Experts of a small language model: 13.3M parameters.
Below are experts of layer 3 (counted from 0) of a mixture-of-experts language model. Rows are named router (the router's row for the expert), down (a neuron's output weights, with its number) and show model dimensions 64-95. Each number is 500 + 40 x the weight over its row's rms, rounded and kept within 0 to 999. Numbers have three digits each.
After each expert's rows: a language model's description of what the expert responds to. This comes from a sample of Wikipedia text that the model never trained on.

# expert 8
router:482507521580555489531511502490446498463497558518545483445455473541503548416458537578515527413548
down0:501530562501529564511494518476525545430504449522524477531473545592476541514544525480494481533522
down1:452489425512480515492470539497515448471526444539527471543452484488457470468520490547460555491515
down2:474527513552554506518402539437443506497502508517528495559498432531476451438502492517493583599475
down3:505543518563524456528547530463573500455508485508559419469542485519454536502498541486514452452459
down4:470496434526482536524414504512446476466487524524465528433528539464451475469516438429488492448534
down5:483491520517509539507464527464484542487537446547507470535495445458493495537400436463485508492437
down6:477485514581508415453481538533518491594516470483441615535511475501490475575529479587462553507506
down7:502543510514502472504574514507491545468528551529516461476518474465486443513521543502473489536538
down8:476628522544557453492547535535470492499471560457475466473483477485441482502533542512463490506454
down9:372522612578546526530457464507451490521530475520555530482468509564556467577483538448489514494533
down10:490558459484441560507586502486525528457457446461510431486555530487527550478544583500566457464487
down11:504522415471484453462585467556495510504496494547518575523498516469478442494559587484518454529499
down12:522519454469524552447464439431507646506537470479523487479504504463523554540509557542565580553481
down13:469459444501477493505519429553556525477419533516477488446562497515551452506521524558500516514528
down14:569541501489557467468553551506551442497548539468517530573498443477516526517505520478484410586483
down15:511631515468503496597504560473497463481537460484467461528466489534457485425469568532577432549522
down16:476578489438523535485419444547510515512488505467539504526496488509437505517508409476452558500586
down17:531492565461515455544467610549532432436501526453489448457389537478482511490461467552423510496506
down18:544463485502464480495547437463435514473549455589467498499449549530475472494545515481527507408452
down19:530461483512476539460492544496541544549514487457510479496483500518542446489512446487512458541533
down20:412536495559561477528522535499471530525527507487485493498417455520477445493489493555500441565460
down21:485519546499533459542534550541465512523509448453515428490558481545495509538551461447533475465505
down22:485432437523436535398497507467425516499564598569540496518452474537560465498505489519503488530534
down23:523543447526506455493557531483418516541530463471505502485481553472400551497458530539531529516542
down24:412494495469469493517458499483498466496573575509528510525512517595511524456538501432504419590466
down25:437479525514437470546446522471445499488506506437570476460486525530500450492506449420498513490487
down26:504577525494474486482501511508558498524575514508444491428404491457543420478469499461524549427565
down27:559475447500484532534521489491489503480517527543484463531440549497564505416446584415508553498535
down28:541577472499503485492568473484512468535483487473476455431560500459493427555470481471418517516449
down29:520511437544499472462469423581470531451548513525486473545432514469450523540512501523450448510454
down30:544546593496481484429445464461556501447544537464454421486524514441506558485527462472527478490513
down31:502509494484502481519503495539503579450562550591471582440463485458554454564499582481441482428480
It responds to: Inner word pieces like en, em, ed, er inside names and words, often in tables: Sho-em-aker, merc-en-aries, Da-em-on.

# expert 25
router:522463508540543528461542557521465523476488579495495560491558542462506493484498483523553509482474
down0:500502440456505538494570502426548551532565387484510485467478630491484552493452539462576516538604
down1:567451442546473514530506497448450497443551532545500502528553493541518603565520488541437454463517
down2:471596470504523532527449432518543481518504485460488471478489497479521579520455531508520550520465
down3:476453429450539517539474560519572573486474511456457501506576494584537542504509455523553420419540
down4:538411525507503530472547463513522538439532500551517542498484498455520476508613530476518519500499
down5:521580497460488519483491527542509524439470592472563554506538528457538565493447442502500519501490
down6:479490509576481530476500512532590491537535463464471485530514461490505535490478446574556526508465
down7:490547546445468506562472452556477428513483501469481555506536524444493495532491449594503454524475
down8:520507525565450417486435556540546494465511466478417506462554525471474557497577551545448478516495
down9:545512527538469506494481575439470520484418496465495620453501530504525569488464539507467444514557
down10:491454540479510426513497445533526438544411486476435453469460544506503618478447564512517531551530
down11:492466522463522519495503476485578481438527452425550489510481580509476474505507548507493471558521
down12:511447439473530483563461529542557519494510500504461555466496497526485465458510484485383517472500
down13:549501521500526545494449573555508544453447514475434459540483538494507486520495456543515536517442
down14:508475466435542510473448554496459464538548525548539532546473509477480430480500516448579494476538
down15:489502477503509513478465498450487545560500525488539542460436509446480505534500563544483501505540
down16:556515544506510519502464574533546449473504482541522478546571509418518450459547465500525494478523
down17:522480573566483385546478512479478560508465493483451482535424504473542520501507560483557468496558
down18:486558552531518553540463511523484521485545582472463548526466457561495523499465522504478482453531
down19:460456523481530480505548536458419508539542402528568517461483539461426437508528538478506482499504
down20:487544496494509491470509490475514486578531549448511526530410552495506516466428463531531508578483
down21:479444589543419483577581501478505462476548528515446488565499524509499513512462478480467490517506
down22:407571434492519480514486511480526494554506494492529443476486513488483524442431489535524546504531
down23:578490482452451478531519533459500496518509500495490478449580508513480518577520496551485519496512
down24:443492525504482568534503499473467495451614433590468490486481455558555503469476481466553527491509
down25:502495507500528513494541481500470547467538502488517521471503522383530484493503500539448545534472
down26:540441516545493541507511457527465457518545458469500481423525449434521487508570455552430437471521
down27:455505529489523463525522397543471502445462513473416563524524507546388520522491463558495458499573
down28:523583542506499538412489487489491469426456498551481573495351519496508494490485508579509493435539
down29:545491516510512538492436473532547420521462558553547505576495503453539525489517545508520388477455
down30:488482454444535419512547486516545519490504478549517516475410486510555497443531530491459491438508
down31:499530450457546518519466424556556475495503452477576510481582465513393551495509545432478479492523
It responds to: Opening parentheses, quotation marks, slashes, LaTeX dollar signs and heading markers that start a bracketed, quoted or math span.

# expert 10
router:454477507485478482575493498484426565548419527556440504459516466460498540525487502490479495473493
down0:433471481528440588508555512546505468580445531485498553535511509438499479440567509476522568593513
down1:526536531539548499506522457519595528503470620486496448462469472514452491559454473455484409491572
down2:494502510463492568578545516399454543543488485525430460523489577501539443503495420462472599550477
down3:426476454553491495512394475530533493493458531544464521556474422545461541476480525536526448418479
down4:491529530497491526509503520469466450504509463477514509460530419509489485491438562506475446454522
down5:442476516514471388434495498509488497451390499482500523465537523497466516516498538501469471485592
down6:488394491420433538496481491483463489451528511531447500558437550594542546531415439418543459589535
down7:501488520448523484528508473546484501465512537457512560563478479597546490476472510482499422565456
down8:498507482549597471538578461525516450506461470526529572390525430468478486501470482432495565480470
down9:465546466545561513581562485537541506506486517564480544436467511464473527512502541520510519446467
down10:443402477548518461530515460546463481479490552528523467500449473469514550432481459538483549483509
down11:569520444549505431572509548566471482480495493549482453500478487500527481441558461486443504545490
down12:509577543586589558489506476477505514465506511529498523516439481519536547482429517423543504514504
down13:485530505565499462487487464571504501465493476516491516481469466475536429535535526523509517516482
down14:455491557545512577490469579456533547467432507528512479427513574408520450476529481527501464492489
down15:522494535508514469480547515504495419497539557455565520559500473427427511503541501475431464571433
down16:527514517498539497484496448538442515468500445472477578504477471485481553461445501547467513483531
down17:473459539547538549490562478486459501497466454515558496465491470445434427465488499519485528489566
down18:512540484452552516491508494466522447542543500532530485441443462481471457492397442535499548544556
down19:465438494527466533399459471526474553546461532553494593413414472492472476529538527469470521549503
down20:528471453452511431468510478516521516544584487533467524533461567528470581489453509576509445586503
down21:494528469490458438458546493538512494585527516500526548492455533526471475497506488474466544470601
down22:471476586491534487499499437498490486489540443529484479479531557504456514543499514503524508463485
down23:541534488481533534493527553524426500469522481444411620483502527471515461478518490471516450527506
down24:489564500511516491456469588475480483487462459446546482464492540548487545511525410472479496489429
down25:506542455505536520563476519494456568494554449506504591520496447416462478465547498517552523548523
down26:525534555557453468567552486502477545484515500536491547500503538450491512489466518505444537513453
down27:535453479450543533558482488479493480444541437444511493518446498469476530503440475478548523528520
down28:493506482504431456465440526434553488518463528514563559474519442490487485593497569435526493501495
down29:471461508506403515496480489521496412481522508488517453538530501399566511521503537537496487508511
down30:562432554533486464552504548514532562558619497507514463402502455506546435508463538489461515461494
down31:526475562489546506520465455500464546441453463515576443544506443487484500484491511545516507463514
It responds to: Word-initial pieces after B/b and compass or place words such as north, South, west, top, bar, as in B-ull, b-ract, b-ottles.

# expert 3
router:425471438569494520488542550459488510481521548524496475461578470537468518425482485457456511439479
down0:502415499492487387535415507455404485478527505512467436523439512450509496489557563467453540499531
down1:547486535470525502542446518561506598520454473518473507491511547446535502476536506534488554547486
down2:512510527478490549510490496529511451441484556541495500455533449498529511524469404539502550453484
down3:571502541464482501533483542518525504482440502519609544503427503474540541503515502517540497464431
down4:543501495470490473477483482512514545523494555500522453472530484471546535506435475519507495470497
down5:492610507453533508509423523451552501421610521493496507523562433485488455581491486529533491477533
down6:534442481516575553561523480497470467479534512442517454509496489478451522532465504493535467470468
down7:460549568494506493590528554426473444518542422518477497461473472514544469549507458486501470505478
down8:551448588497432456498509443492514441526470486500521579526503536436506485533488543501513519511561
down9:498527508533527520490538437485455442577576413461495533521598552482535488576454418509515485441550
down10:592443531516531447508500560530518499483509495547496473498492547532504513471430533534475501502462
down11:420484496492515507491478477454493439474560487521501456490516527468493505547499477437419488444508
down12:508471455470489481533554473510561453445468567475476456505542504523461494532442434469553508538474
down13:503504526490477583418530497501436509538527519426596474486490492457555513491561450542531519506545
down14:494455514494469468553516536472500505473489506557477461556363590562455489543539479513534445477424
down15:445487473510495510483483520507445433486514526481532557402540471587511492536528490466554457494559
down16:505459552544508482505482461534525521517473460472504502479521522561533483435511515485543478498459
down17:577450485516477463482457475459539470487487503521540453520458486456499544459502514443515458497455
down18:500564452567479475404471472574548499497518544491444505489515563402456458523480417505539475543464
down19:484496441487531520504530538532493495483528441498502445507550533447530431492446447560484554496461
down20:537521530531552546511480509538425501472490475489542491547533537514519506563437531570540514508537
down21:532582525491475393457461497433468459510511457463488576498557463483547539552441536507526522536509
down22:597461525493444392469471506512482526520420509455517500483464516505539510509457534512511453539549
down23:413500472564476408507523517467499476483478486512474481529467548384546501538493489549594496532453
down24:495441511566427498541564452514500422507449480511501462540474554519469500506536497498492480468529
down25:489475479501516448569559502589510495509510503497463537441502401510565538469482457437524548431552
down26:430586524571502528524556532512463472527502577466501496447449538488511552462527509457493445502509
down27:552505482507513490444519487466510396437589453438538453454469494434511537442517453553532487458491
down28:477548528593492455507509484547445520426446528584430452519506477404570440499489530511503506477461
down29:491486543476516469534604488542434538466508501498598516480503565495465495483564442507501434479534
down30:554527567512502491452422530506475490474528541578527522462463430549527459526488547532455450540477
down31:495525494517489553461475529471473534486566484480521458532523550430476552512576484436480505514525
It responds to: Word pieces and punctuation in species articles and taxoboxes, such as Trache-ophy-tes, -idae, genus, species, Kingdom: lines.

# expert 19
router:500479501542543516475479561463423468469508501506523500470510573460478524459491526571529500444468
down0:532483556570434475512455524506489492482470423483479444470381497447481586561548470523566525489444
down1:505464498503552474571451528475468523476515441571550484555530496530445476486510489507488601393465
down2:535504457447497552531520448457498441477534507569455454580506459465506504517458543543457576436523
down3:468453403522521498467482572495429439498497530490465487492474495502473513504518548477557458510488
down4:553456498480473539554470551502528516501547525519471410474478580503532481553491535497476565500510
down5:522457520478526510506456538526487483550524482496476519481508577483434545471539535458500547540469
down6:423426542455490529494523496476522573504529498561477480488507493465447450601504512447514502436581
down7:557491570465535502515516579415625505435492521496485501524496517499467465514506506447537551532447
down8:492487489481465425601510562495537506460587497439529534491475512480493552449434519461549461531505
down9:576504480486522550527496465454476430525528473487469471500570498444529454525474523480483487519442
down10:532496498420449432519493536523569529535571510492513503492502459588514523557544474494565476524494
down11:539500524548479496580457516487536557478511470468580518489450533527506426419564497492512502428558
down12:487545516470523461478554548510525433479500477470594493486418526485510466491516543467519498528516
down13:477531498560516505530557499440491503539495576471512537559500481547478458505496479514450485468567
down14:409513546537527543510480539460456460461458524499523568444533479539456462494458458489461515478550
down15:512487452552467567559508522470477525530517484514462572511479508495558523489490488538518527451502
down16:529469517453499414557502442516524547561533481513440509588441562484498490508499525496463517455440
down17:495514501527550483541490539484488483453481510499514509507491567499462505538489519488503560550533
down18:466440497513532455505569441483463467423512499458529528484497458472456496470478481492488510558490
down19:526531491427506479497524515477511554522507499553531513488551523429472527530458516523477468549503
down20:583509457516489534438470543503517550486499413568457540475558559439544521508485508540564505469471
down21:511564484416480468454447469551549504594541488520517540509457430513506499492476534556467426501435
down22:439437531485476495488490535509607550484553469518494469477529536480507499511473526544534516507514
down23:508471524417608513503564474496546502511503532509430607553487445494508543525472411517584456558506
down24:536515446377461490563482550484561468572536580511495500490508537549550524477460543429480482478507
down25:473531507456446554487507473499584538425487497483483505457481442529521501487561529530504517578541
down26:543464491584516536503451562540508471521499460514501478443557475516416557509551498505466473527503
down27:487478500447431419507401437505521509601507458586595462504446440483527515499523579493477523529503
down28:494465495454469567503529563516515564509529539500489444538523532538556462426542493503486530462529
down29:490473521532565404513510570505463517481456494541444456499510499534575501447439485526606522623530
down30:471515488478534453505506532421482540443478469482519469546512508479433487430553469444504489420466
down31:500513506446458523450557451538459534535531480480540481527532501524500543454485484443574494563534
It responds to: Quantifier and number words, often starting a sentence or before of, such as all, most, two, four, some.